Experts of a small language model: width 320, a sigmoid router.
Below are experts of layer 8 (counted from 0) of a mixture-of-experts language model. Rows are named router (the router's row for the expert), up (a neuron's input weights, with its number) and show model dimensions 96-127. Each number is 500 + 40 x the weight over its row's rms, rounded and kept within 0 to 999. Numbers have three digits each.
After each expert's rows: "mostly gets" lists some tokens that are sent to it at least half of the time; "gets" lists some tokens that make up at least twice as much of what it gets as of all text. This comes from a sample of Wikipedia text that the model never trained on. Tokens count by the router's weight.

# expert 5
router:490516461524537461570472481509553428521524505467485481466462553554527542503467547590514497503530
up0:509543474501495415467513480442514511480506496506515450507470512555588545458452504525451456520511
up1:459487589543506493472505471472540515467474478523477542467534475571583513440544506497490487553475
up2:516516445568498576569511478486552487530506513534563542551492516550508498487496553534529542521471
up3:531513445506439427443464521457493529452439511446541526483564513401490499546505507526506462567451
up4:533580505543526507497474519478483467542477488605538505586480551489573516514481476520470542444484
up5:503496500499488485417491508474527551521567439534504449453433507568447574468445506461471481441493
up6:443495423518496453542484553575477497506524498436510517562492525537557418453532522573527507510475
up7:470508548388531489554474538568553432518506586550511474495516534507491457494481506534423556522515
up8:504489514520561518501545531511428498471478534478524614534523541541510452517422532529478544526469
up9:522480521539500511489468478456523429468509495522481512522526505503468535516455484451551450544496
up10:581502484466462473495577498530466577466522509448514540490488500563436455477542468531500483492453
up11:530540415526519505576507524470528542458530566513473540511543496501454467505515494584591553534521
up12:558459448504542549520441523592542450490505490485487467546598418519470489499556557501459560506530
up13:454511474535505494476505482482574509490369476403490526503473531521500513474492470523475492470510
up14:502501548479475499467492485552510439530571488490492500592478551507474505499476492502518482446511
up15:448496532531529491543522497510545528477499556453565539459512463518462428487450462497570486598492
up16:458501502464475502470472449496515489552524539489467581497569526497460488511561500561489535493485
up17:483432476483537454505500526484485539569521500568565546523602486533426492503437474497503514487377
up18:407508459508420508489459520485460508506507489506481518505536498519574492512446493527589483455457
up19:511525485501502513476416546524547472520590474449418501454466509539521591430494444457561511535479
up20:458485503540503531523428519495525531502460533495425506496496485503520560388524467489529512451525
up21:462513548420479502549490492517540540484475416523450464483448476570511483442523445530519448494479
up22:463490514506548527487416417526438583537536511536461551469479403572477500449540491470491424527429
up23:514476479403515499519521529547579522574459467490519497554476465561453546524488544498407518446460
up24:463518481532522485496393457484493509580464517498511495417501462482499502477516527499451468539531
up25:527438468516549474556575455486450521466466486488442427521541514467487497473524469534551504427453
up26:472548544408542514491455451520535462515445553492516493537470540481475507454498529433471531497495
up27:496487461501454549505408495474473480537540536471422435449509465517462477544523514502426515457575
up28:430536515448495447507535469484410513493505437494523439522550557511458374541492503541554538373489
up29:520571527504523605520419487470440442521471492482471448432507566530537524584497586520492521513458
up30:502450429486463507477509522474497534425504544449513487485433510461492494524569506456483529425577
up31:486488494521466546468411524492496546474505507495563551457528484515490493531562452548511502532476
up32:481476539508523562466446527511522491530445501473511475488501506472458445496521447488493466512514
up33:480518467554488505592477485487507444505397501496542486493562515521520516468436507513581572459484
up34:487535447507449425574552515512495440528503581437526454536505465531493491419484501481504489539455
up35:430538460490475529459543556483503505454492474442555520460525523472521584440446458542524497499462
up36:496504462464546462464412516527445611429525465437525483519591504466545480503495486523468522441546
up37:534460539456465458478510530491471468513573489392540476491454432510473479531536517538537517448534
up38:455483500474473522518489513597532538450517492514532490450559502462574561473539604481513575481506
up39:511441501529423539479523479468493500503521534409604546452511463510521504496497444513477498454604
up40:547560474496421465550471505472539482474569518534538529455534493463543492478510486510473435535547
up41:484511549455450501492543525600488543499465496483532480532469535547493441457476526532494434471461
up42:516504514512527547484470549464490425472507550557485486477505557509470524459494472527517486462524
mostly gets: "---|---|---|---|", " |", "|---|---|", "|---|---|---|", "|---|", ";"
gets: " |", "|", ";", "---|---|---|---|", ");", "|---|---|"

# expert 2
router:519580453494499548449482537443545445524536494496496525525452486520432503520481495499514445440487
up0:402504491528554490526464543534489442519531462480545553515487549552503595503530479472544450419569
up1:535531522506510490459482562485549504429494441471449524493540521505519534509542495426530471485500
up2:493563532477547485462497456460576493502502462541447490459559412471435506513499479511495492567473
up3:548510538597557493526468484529520516489590590473470557496475498545466502591526478521562551585529
up4:519527471495517555426576494531519525522473537588487507532522536507490514542493547460578557463480
up5:476558485530487520505417487480505552523597471495438556503470470508482460557499492496465486525486
up6:483529470493575464486475509507508501427473485505575518461516513488540563460534446471531483558518
up7:527519547446493466494555517489564429570521491490554490560494559467437460505467443542558445505553
up8:479567503559493560505462522492526530494512551542478478480477508479474497566461565492511522486502
up9:466536491463535491582445495524514501520593523528382543441491519588546567439466474539444490482487
up10:503503434519526461439526574503520449508466424518468611531539510490494566511518459559457473473516
up11:469490454489605500584457479498494530473513479543433529533591443586440526502483482508479440487448
up12:514423498526564481531398473480515555512474529558548547478520449505447447436462515510554485466510
up13:616566485504462455516509533525444447575564515502443521474508495501525497508502485567471486480518
up14:514504456510526489434440505485516496445452494569473559529535478551499529572572537471467535473555
up15:566532506458488494513430471483495526526581493447492513446444480475494534559497510461577466544519
up16:515465375451483477487473460462514453471504461561495425490416484505480546475502507515552465508464
up17:578508456444463499544495437485495517487540479506481523534567495505476440499455492501540488475456
up18:545487519459516555559478502486524512488542492490514526486502522522519550517521501527542453496501
up19:586474453522524505453545508449498443503454472484487530526514476521458492562498484510476547536432
up20:480473464460506530506510539439509453529504501535507492503512549548566506549442497517534532547447
up21:484531534496562402516567473443519514528542474517457500566532520503502523499532536504494491553537
up22:542554479462520521511482473469523525499572546575456565471497457448518519525551487467567500553514
up23:536467493520460554519546536461512432539498565580490512564469502472458496487521514488468453502594
up24:409445491426405485485415476457496508442485513509499526477581510388470483512551515546491428516554
up25:395484572486563478495498506469449440550462430586484561545556553520486428543519537533507567478493
up26:509526514465524500463499481471573442503475571547519550506419545453530489494492475503568448537548
up27:568490460550504414460523520449491502465542434449543464542475517565457404524599518479479463516424
up28:502545448501522500520515495468514525490504437491468550449523512473514586475481499512497462478480
up29:555571508514558576500460593591595344552536432540547485498474481502464511526505533504477511461494
up30:488471524567491495476519514499478497459514509504533465543435514510498572473479530501503450552475
up31:518460478482581455436523516546493463516553490480508439456487515542446477503458532456514515509516
up32:504498433472496528508430422468503551447505567527545553478430483469510488514536479523565535515593
up33:511602513455479453497445501515512449454557494436498551472514449539562490537398567468537537456531
up34:579512412452445436435497547498493500516485592492517563499482471463485463497466484518573467489510
up35:481545482431501536448490512499510507490521519491505599502501483526481557523508478491507510507559
up36:535544515571433508572541502516465498488557475559486527456531521408458421431466463569503456575495
up37:522492484555559573397528531490531454594485543526507484462541551389487544484490499471532488564505
up38:533547440529453509487507592422455463491468520468507491546463514442477527553510528523492547551538
up39:490474492453514525499503533474434511580482531470495480537490516523449464509459504449579558499474
up40:477483475506403420465450431532544378446533499443480463498519522467438507615541570467501510484524
up41:498453444521520464522493468454492503536563569468469526442544533546470502504562484533524553412560
up42:481540494544493540459532531499482490529524463612571526502509579487560506521451492468459456544497
mostly gets: " P", " D", " S", " p", " M", " B"
gets: " S", "S", " A", " W", " P", " D"

# expert 11
router:509532561545462478445520522502511393510476453535513471530360530495511500544485553514442551484468
up0:536538468514559499513492470515542501470543543463496430515462530510494553501462512508504536461527
up1:473481531520554465448490522487522473494529437462522547521452530461479527553428489476480504396542
up2:431519538514484464526485434455496444560547422488542462485545522458528467505592462500500524498526
up3:510514557426452531542525482494516482437601466467503522518484510510517449551522507513488543556534
up4:560503446422447528486441448543511485526502503473536511525514531569519527489457439513514524545547
up5:502536444475523564497480557500544482484519482474479511452487475486495495549505473449494535532501
up6:468552554450530512523515499497541481434480496500571525512459582450475522495548529550540579481519
up7:441536474515460442471602518585448496555469503468529479514453528505448553465505567506513501512540
up8:456560526468466465487521463538508492495534439461510567465471532457490504502481527571469486447442
up9:434562480464528477521569495530475469592513478566480512431511477482433494501503539571518476536541
up10:543547508517433545500502504503574533491525417543480469544524534487569472500527500500568503504515
up11:516457401524469486471502530470490504491456488457541417627426508540481508597460481516467521480472
up12:516520583478495519508545518482438437490469490497474473492472457515425477531472481522461564464490
up13:481509458534480485478510477476523485497458576510572503466535531499589483514483558539500450458480
up14:512567523576443490534528545616502436384472491545530486508418539484500480582549535518452591511520
up15:514540496578466530514581461531422445544493513518499615474574479581450459450522554480483522590464
up16:508470466498412453488545483472544552492419506507489512528446540546449507537517534488456539514525
up17:453480496511501405458512559509560492506493461483533489471456477390526532511547448511455547565535
up18:468417563458498455457567525470525517550448593497543490560478468528459551545408440458488515583508
up19:476545460467524561499463583522519442480548478486581476481411516548443544469452506537502516471414
up20:479562473449459505496526452521531495495507406503526457481454515479464503557408513450537497582526
up21:522432567520468522560556504477470438491461451452497399569482536544451572480575496508471532502492
up22:459516512472489347420514518466469492430476435490516507487521525498478533467482511466505583483483
up23:485568515486491445449439520493508536449482478517573541488502501510446519502455518551501516517516
up24:444495503505534518458560459514555447456446473524513488551558507481523444458516534437538464577440
up25:562476529476394479436488481493502554440458464529563453514535570498503505498485561543446525551502
up26:498467485526535491469541480518470528533509504504497498466508504516554555579572494524500508497482
up27:599505489468487475469475494502549538467493452449474518420482494622502466527490577461465515473538
up28:507414451468546470560537484467548449456521505505531524484476480490546565529445562470489487500512
up29:553546532443476540488504493439537478472504478518483470543439534467505529475524553495483556504516
up30:469487531514452495459432547541483523555485509523537560579490561508454492472514533434475463509549
up31:532526481538489482499473500467488507488510468558520501542533532512492481478606426452554512466580
up32:468526561596505448586515469485572441451510460474499490524482534511522430490524481485510514517475
up33:517552491485518471489537468519482547520530488494457563530469452569505484540499513516532515486549
up34:499528485491527415520455489504479536482520516503541429568511495498434565512513506522507498455554
up35:491500463482508460502498552469529511506468461502536494466458499558471507501554564459519489490535
up36:563446562587481538422600479487528501542514497520552533464512533453465510586415544521488474458491
up37:541454475545473541549533426565466489475458511528518483498556559601436538503571505475455444487582
up38:496496502497443592506509463459444393451476551509523552532465407501426471534517573492506464511465
up39:537498587420462537549569510492558526526500474448514557485471513508520514529524459471540525499494
up40:515455434486532529459553486467551462476410466424519497530511434564422494505509573476500495414539
up41:501549510568569515529583502443538460384512462563518531517535520569492497525476468493467513426534
up42:524552489513511514509559565516395498530464465489540483489434488458500445541495477483491544480476
mostly gets: "ical", "ium", "ious", "tive", "ous", "heim"
gets: "s", "er", "y", "or", "al", "r"

# expert 6
router:493546462551556468516444516449542481416571560485520513546433503521570478603527524501483532530530
up0:463434490552437573422557523543533587498509455435538560471501364460484486485415520510436533517509
up1:478449545522551413534470472464502530445522505448469505509496450512502501479516537503479558500512
up2:494490437452487467555518531480537514460504490456490587499454543520475569503428567498501450550587
up3:495528476419503520469535518515481442492450587486502450418473485486497451475487478516530541438464
up4:444468481569545529421436469472501467453514486514567427503460490488441526500530531486537454492523
up5:512588506549524451483531454508547584449567490515530470465449457569481498495571442544465502491520
up6:505472449548494492527503525465511500474498443419436519432502461499479553550486416499491491511485
up7:446517528495514553488488536519530489499479534479465509478546487503463500554437546542477501480568
up8:545484498496474507580481459566542525472455482529480413495527467498541573519551524552434469534472
up9:547502476476517458514531573506512441620542494495561441555460463505491498451511457469502495459531
up10:482472470578529487452452487501458457559505513513546487534555488441419486499459519540561481471466
up11:500468512513529468486536471406484525405516530425462523491503483554508450528551433494484544612454
up12:491479504494515442490513500529552530481426552493523490506555536429477526489512524502506575508456
up13:527524501494539520529479535503528519497481481490552539515492527502515448548526468529502482513518
up14:525552528450495530389531489563512464461525458459540461478525582530511483562538528482473489499517
up15:514491509436449445456497479473450449476559514477499441513407472423470490536527411508483567466500
up16:608584489455569464512523501443574479460519501563519479521508546465501533443558498410486457574483
up17:470561459567590447440462515479531500452516526539523397493505513468488551531561523490552496510511
up18:427526486456509528530533441490481465481548538509527507519396465532573544540557481479507474482502
up19:533553436428560454501565518519470413474522470487503440474536578566552553583497522538473538519515
up20:492481535482565485537499505486483465543544485466495480504540477518474505535531521405491544506565
up21:430499466503514489512539478488549481470539562452502430533512538450512452418457528536435426474505
up22:514437491548458516486494488543482494489547522519622548414549443464470460514603533511563487533496
up23:479523471548478469465489480486561502489594500496492467515474504519538444463414538554535520530529
up24:518494498443492528528531492487518556446513471468577529532505514490544537553498582515523496473497
up25:561537499537505528554528550517456453535531483533476485531561481491470538490529573516510558497435
up26:464507467540562494527507476524527498489519551490556479504475516471426554520466479467505486508462
up27:542493570495540572498531542473498501479541522585535491580545498492544495533488484583548553524505
up28:558479502518488503417461522460518457429492493478518531532549486487552532452445441531469541437546
up29:503520567488487564487529451475420418472435556478535496569540402545554503526466494510468463486478
up30:563515462479516439452495481496454499472523533490482529434494518528455488409532548540518540548490
up31:462441505530552531504527519415474524431510442487461494590543494456463498589571522457490506531453
up32:499471444477567501444511443476504466464495470465469477577546507424537505563448515472500499519464
up33:433422471476522472448491487530505491529492601517526545534538458484533530520523547562487560537562
up34:485532569501522496485528514565485486428462446514490495539518502502480479493505495435476502459479
up35:481551386561538437478457476454533556567518539452543581569551503542538504492503640489493527519452
up36:524512469520484580464525482518514532517499578516521500485511525560487516480472521470503465537493
up37:444425543499526446508515471517491505559511533537502460460535510528539487551464490506492543492521
up38:475480495457505484498536528464513546488538466452568495492451563532504556450452550539518475498547
up39:478517524502498463497558498453549505469589518510549479478489539455482471485479541512476563525562
up40:571539522510520507530520538502560486461493567573514483475474486558520526487415543447508520461507
up41:435498457487481502495537532565537455520559550499479571482477458474547521546434605488522516548504
up42:469552492499456528515532429455543485474528570586511463554489537495571519500538557508514488474478
mostly gets: " he", " a", " she", " they", " so", "ino"
gets: " a", "o", "a", "i", " he", "0"

# expert 14
router:536521474450497518477362541398540411561561494544513461486465564570423545518554493484470602476486
up0:501577538554552520569466537464542499471487559471476553483539524472576490507526520456444481529530
up1:425535564527558501451449521437491497494533589411552521502477480499560503583447492465516494474492
up2:491471582477604479518506554517464466436526474468515492513508502515458549438489492504568550479450
up3:535478469569506503504508487504489513506392441482471587536494451475491504509578511480516529489451
up4:494572434474552486475510539409536453538469484526514447491458556505469475497550480525449533489508
up5:470438504502530416475423475511428485478488473525463479545549470545480490489489523506561494588506
up6:485525549559524504493489496490524495568493515417517491494494509477453531442528446509496513455441
up7:567500489435545515501481527455510462500468513498545525516507438519489464557508542437506582535526
up8:485403494470438488502477527498499529547551589504560466503469392442518440505517503479477526484474
up9:474384551522465534479534485513488513525464502486510486477383478508484500504433499496488481484456
up10:508489489500498549561470508507533464487482508483503467477529488471558449461463474487473488449611
up11:538521415551504543509511523517445447475525485494541430534474464444552460433533517452505473560540
up12:527493536475556549557525531585509509504569522579446465441546531508440514444493481426516473522485
up13:511522514524471472464535504530524487536533518464467550558444499497517477535467481558487490535566
up14:463475522477434553505494543531511491429508422487498485519523527571503559481544519457518498445494
up15:452535407470426510523501523522487501491536480504563524500500500493522489486396555515525499531532
up16:427498581478483469522527500472531495504527434428601436533538509509484535485530499576478475555539
up17:541484433510547498558528569528561516414577482594467529506477552495529492535536451508475516463533
up18:542451523560464550535589535527526499454488469508496462503471586473502545435530578535520566480505
up19:509473455533533525525437472524445506465450480517507445453541497485463548432562481550498518452564
up20:506509512485581453562501524580452503434475498438502548503481456508442466522509489574475410425506
up21:526585504480496505478488519421508498517402530519464490504554543421472484498523507484480531566502
up22:499454474521490450445571510426559482518545541526510523500446473485502521386505526440486531506527
up23:568519484436480541553490512440495482531485449492436532549497515558480482546444482505465536492481
up24:466559541497495468427507523443511464464433533480456553513505494435489606531508473459549473467552
up25:484501485474509525527527546499517543551545483475480509470464545481441476470467450509515518543480
up26:481524523537450475470541534462528500531492500502527505504499411422526611508565478516506474452537
up27:454475477501431522541500501536399481490520525545456550508450529507568494484546492529438523495522
up28:565502515515500456482444464506482488476469508449462540523448492494472492470492514462501454432506
up29:515413506554502477498529479467525519531539480486492446541438493528489505508481499527468519428487
up30:534483458516455483482451547492547509520489524496514430602487542434500482474513480471552422474515
up31:500500446519492509524455570546504425514487498415529550491536574460520478382493480477479491480529
up32:433488550451498489458543497496540547518481499483442556444446454512472525476439516521501511472502
up33:493463458480547507452501463523487446516527537486488595493502456592477466517487473556520450539481
up34:469556538520451510483557446526442530473487408463496510534454475547476542514558430528526541550468
up35:542489518464554486442538453514504495487517584430477508541479428553533465475520495411473527565481
up36:521558505468575501479482542437596478510538505530523518534532480533522338554460484412551475495452
up37:486455493497517437642522582477486545481493493452448515584497518500521486540483558542466446583440
up38:467543531483576474517535475497460499557450529457498482488495465482499459427565495521435533525515
up39:516530471505514445431550505516522512492576466529460504455501450508525449530533547524458420529472
up40:476586508500508473532535551507489491480457445489492456498525571558515489476492494491547562539450
up41:516493461463525573505444502442551467536495558507532525548471485460581518468443497467505492491520
up42:498481516572497480544473446524525471582536484510490560515444517442519452525515442468507516495496
mostly gets: "1", "9", "8", "3", "7", "6"
gets: "1", "9", "2", "3", "8", "0"

# expert 13
router:505517438576477494509478533495595482551496517533516483566543484517424515515511539439533487474435
up0:429482479533526483464513483467533533502482431493486484544500508504473480518550506429435471510457
up1:488509476521446551570447466521523595490526457452604540484479505470563415529541512649520483538531
up2:529501478487502447489476491481522505513466521561504450587526487512503523474535551543419544526546
up3:431485480462521464555480484424487490507463429495402547536576525532460510490542510501588579511461
up4:553483541519486514463480489487497487439570475497558542461538490522480463494545488446533458503498
up5:498512457489412512474482529584493572487540448516550482521417549542518537511493461492499501464506
up6:515494532490504518586472503507558472529539500527434587572554472429464570493477495501520477449521
up7:507553467488473544536420469559523557496486514538570540524470531459472514564479483488421475438487
up8:505589488541465504496481457507487483410481512540487463468491497500443529479497449479505518518548
up9:511558475471465479488509538583527473522561581496526461521497566436455560498546566467534503393509
up10:475480512524570519509580507528546460533549530512568442478489481448429549591495460503496509508472
up11:510476437487447513488498481590486534492458441469520473525477547415477544491605487503561620515480
up12:484479510531465509478496489494492478447471461580500530546510513486489570506520565504561397475515
up13:443486441486547607526471520532407525521529446479524520475430489492542496459480518429501534498473
up14:569560545510461521478498476531464531475482560477469464440463570484564449522541498451522458487487
up15:508449535553532543526604464489496504470352488533500487522536556550494507504511584477495510509564
up16:486478517499491483510474530449566520500490570486478487604521516512480541417499528497640475514548
up17:475403438637495504466486513559535489537489533440470515491560542511475536481513505504571527534486
up18:581524524459537569560474544451530435502473473449500514519521509424474518530450488499518494527530
up19:438515483476502519484525510520490474457550535532547545486509591474523438545431586575546566482451
up20:423441469545456487508520487575556487527594462504455515625500497510455444503512484491506502510495
up21:490574553558450462515559450516480505438469503465478576529567442528474426490461482401521505501540
up22:502455472567560526472485518472477502521495544483472493516434540545503483433513439538477528526542
up23:529466449524456555432505520580582494491517510514516535494453439532448498493509573483457512448497
up24:481412468534526552464482470438573491468485485487522455450482472467488445480531507513460507461444
up25:476481447443492524474548489560506497494501459537530541496507515508463557534588537551538496517507
up26:495529557511556484526526547552488495533503516505554528500504495497457447502484503503543450496489
up27:486537482555549487479512485532517524512489468437556416541515479525485510507533483507520498419517
up28:461473498433483554548521526464530455499550482448543516495530462551411555464528485469506508566502
up29:496485491437503490549504568472590477429440539514549493533492474505466493509509524446505527506505
up30:540503440528520587469505473579500498458438490461495459499558492492414561481457504489471533525483
up31:471477488472463526547509502478466476471481483487517478488487417470488581511507576479500542506463
up32:490475434494426489453490508485516479552481557482459487510483473453491525535497512494511467505530
up33:554506475571528473475451523458536592483568519556483486570481481497536520509452524432425550441512
up34:473440559473466462498555511542528480548472516548432472534466540445486518470524494519504472515481
up35:452502568418549463542562483540478473449445481449496441517477510524470462536523487460504521555523
up36:505417502551511489523397498470489464498577530529492486494546564459488455524425492480468495536533
up37:434534517462555471577464453564442512559507562544460552553514516508514552545504555490544479429473
up38:456498514563503490441479526496516482492486433477450544536549497591483503539512481488536546541461
up39:454504516430547548536470470502506485467513536556486550502533598446457507461496534491459454435526
up40:505445408516469517530487495482508468557531538553514495546454464529442546512502504592474472455496
up41:491525511494469518520486537544571577478532467507540495445506515455432510478478542501493439480517
up42:520482487521534575420497416428475407534447511477465507525471529485484540472486532514529497506510
mostly gets: " un", "ted", " down", " left", " moved", " off"
gets: "ed", "d", "t", "al", "en", "ing"

# expert 0
router:476477480496459501463528461518495528487494484465465557517547484627460515555457547493489600564479
up0:477493506440565570504603452479503489493571491463500520425463508472525470523552545452558547552477
up1:489428475469526497488479438477583510427472593456534516466440500570520531585506472494502490479457
up2:482504468479536455524490503562535468476512499532474507497567531464422486555539455417503504511411
up3:455484492507445444462552455441448484518498479513507477517544435465586530465476497485529524477569
up4:472489472519461563485376471506501488506434464506556476471490503544473515453580530414476479462457
up5:515512495502504500497523495551533545519513483459500623507528474562472522572503586545622495526573
up6:503518520449488453503493487488513528503493496494532566535579593578460477532458492450470551498475
up7:473445536481537481520469497509547425477501514556494529474506499554484509410470521483433557494459
up8:538438496406519420443502508493415537473449488407506554455563474530425617479461460566546493480464
up9:478518484448572511511510452448493422567456413457545566500442561527441542409529533534547480473498
up10:460496505474408504474507505505504527524533433485529494470481521526521484559560474488470523515496
up11:435497523453539534491510458517560460477507494483476533482512420463511455462518446469508510473483
up12:552455479471477482456501519503554479544486490520488502516519447438457468481487500513416480461413
up13:456542544486452452522519480498428499547447465490487525600429503484472552555523491515535467488504
up14:487464520482537553500463488472424547467463497459571553540558458517475487435478463490400561488505
up15:527445473489483568554514479502473494518504522475545462523501555509497475473502520527490524512492
up16:476458508464489529430511507542539453483503586571477489424523484522458495563524517526522514607490
up17:512537600485465533487494475495427487419556472528462463533543479440508522390481513533551467504464
up18:508474446549562490493514519480453509479487452518529473401550399548509487480518481480460527458546
up19:522459427416549541412471486546489442487471448518549453556564500550505501554529578523489508502508
up20:495511493497539457411475477498500495531582469443498463536469489433482523484565480566444505464482
up21:479494500507477527457439508507427539540542536545503479521500492475466533558535518544529550520452
up22:492465584541522479532538526479458515483500484503528489529497495465463512377527518484515544493480
up23:482464530509434464476558500503505496525509448444423499436516569519452470432513565492490541531509
up24:492506504496528469545459575459585520507472493531470492446558446481533483545568460479497415515602
up25:506425523470519575548472492493616493418487585475561496490502484510542494516498549441517542544492
up26:435439502526461432467523514534500519492506462513501487526500497479571500442456537426542599486482
up27:494488445587514439516523445434484501538539491519491550490514447514503467516502563477552487472549
up28:523539495466560569429522489494500562581519514460527551513466507434506520481421585440522510516484
up29:525469524542482492503494496506477549487481506511543484510496513526448487553517549487551466470486
up30:617541547531515425492478590475519509501512526483496574614465520455438491524547500484567512529484
up31:477519492532481574515491473458482520522467523470548545522509566515501529496439465502474481495484
up32:473501463470498556406464491523562460477497470399563481525498503501513558481500467499552524544490
up33:488499509456543571537477555413496535509511526456482514552521512485523537489464578534567550470544
up34:512463534545517446468451489474457501451496466444496531554445523512527518508517542439473555454480
up35:496506522508473605474372512509493535544468480524541453495526501543522530458423494487546542499502
up36:494496522428539439539513508514522451531448499475481525450489498494511522547428566491487563474517
up37:451473492495584539547490489561481517520431456450535490434530507550454509519569606431496468453509
up38:441481550565547543513544478402463478517464459537500558506528494544504440486472511403460488536420
up39:489539392522436486486430454522415442472531484545492473451501516487493542484482533547510487491472
up40:509438445615501502514492443431520479495505551466433531476542505500468495508527543454541515458430
up41:569554559568519498569490408500456487504564532476486473547483578521507445594483513501475502580507
up42:533475470536542478583437517513492476495501513526495531509568547506412423502498501499556531493516
mostly gets: " John", " David", " Robert", " named", " As", " Tom"
gets: "-", " as", ":", "|", " The", "="

# expert 4
router:450511503508543498505484521500589458547572533545499517491495517521414516528511556486536522542437
up0:444502495528523472443488435505502522477438502466539460520514500494448481498500559550507533563560
up1:487509497536515438548436536465442527517564482522535475506436576548500487517494534514459454548576
up2:479452466476549485517554493461538484486586526524446583472547512476389507516550470567500485460507
up3:545476523518479439474433446473509533481494443521554439551495490475531567490462540542510519498487
up4:549513557476494477439501485518535476488509471525595427532473511438430513436456435527437576539494
up5:570544513518529459481498529437489449521513492471512539466482505593543511463574519456422419493453
up6:520486452540498476497446456534561484434519470551494534504475479556541371522528477495496538495549
up7:439499492514459412537535419431488526479514478474483494474578518509508473483433510488462470562524
up8:466476517384478523490454457492462556497455533452435478533522531473475502513490517565515561495557
up9:457536538486494537451520526487500603469467429481528503518463433506498532451518567496503556475442
up10:494494484544455478450541510446562536515598507498467478507511485472512487528484436499538500605506
up11:465511468424563538474472448458558480543586544523482449495496439445454485546529454545459492555491
up12:442550500459479478503516490552535491479461473454537500448508591536455513486478510479481532563476
up13:438490448531584493453577437489525458479542408512495507446484556479536517482542489484457432437584
up14:481525492489560530468444406516489497470502579516508502499526484510501506448553494490523509517509
up15:477408446447554619457569495491464528540543490564458473493436508523513494479563513446523527532497
up16:494485467427537513461477525442526499557535574506498518501483513499553477452408488597591507571527
up17:475434596544475477428490494506551525515411566506504657518512507500454498588540535482440483534423
up18:438400547399474502439460427542544511454515491458577498494525441500526531591498499563477479510510
up19:585512458527465522451475487458517453556492443503438576562528514481572468538465482474558557484480
up20:485511437498484498534485491416516499500578504481484540442469587561512475466550538468474518470574
up21:548511441603518494545499539478481482498504454525494444507535526503505506616488472444446560473444
up22:461476484442502450488453499511487530600459497459523521544436486500571494492507520519521474561485
up23:483467517484592504463428465490511560494504492498489460516467430521539546584444444505505477497477
up24:610500494520556521518475526519517459538458524563505486525504505478471578515529517459453492526458
up25:525480442493510432443499474465472557495523484453493536574502556561478489570504519454524523552474
up26:457501356475527521505520532531463494511515516451550521513540496529476479512490445568531526539517
up27:510462513501530548484429510506595513547449502480465520520487519502517486547509459553553518528542
up28:469531526580538515435477463418553438522477516441513491597523467528470532493536572568451514541425
up29:513473474498484498524431483480471544485474475528506534623472579431423458525436517476462501480548
up30:503538496460526430463466506440541495510521479511525548449547449524511487526509522527478454485445
up31:504425421521509499553416508580504552590475448565507478522555481531420563549513528464504513579458
up32:551497409509463511566413487480573508496515465454502527487463545454526573468490459483481480517539
up33:450501518472503488398409507481470483561625555536494523542542409526488491464470532484490541456518
up34:502538495487398461492457473544539517523525500451568523534488473520465483484531463486445523529516
up35:530434444503509547504453500551527533517451523545449492536523555500506511462505472506452524491475
up36:462503492537516510494528449440565513491516521550537444526579448541513583492582441452568511519498
up37:502513520473527468495483411547487528594513501448522478477429548521503496534502468575516457392433
up38:480556448532395474548449499555500498446476527462519492528498489523468523485518448540436503494490
up39:614473473534595484500495444508524540528505441451534509503506528461508439494551528510496550490515
up40:483465500479477440524517491531500501515535527544523435423460537465489486500465506562563521517499
up41:481516550540449468489551451485493537496492475458473489545463531484486477441510457456435464577571
up42:540505513577552593525487502452531534484479560464463529482574489534479467493507525492535476530462
mostly gets: " years", " time", " work", " life", " species", " role"
gets: "s", "ation", " time", " years", " name", "ion"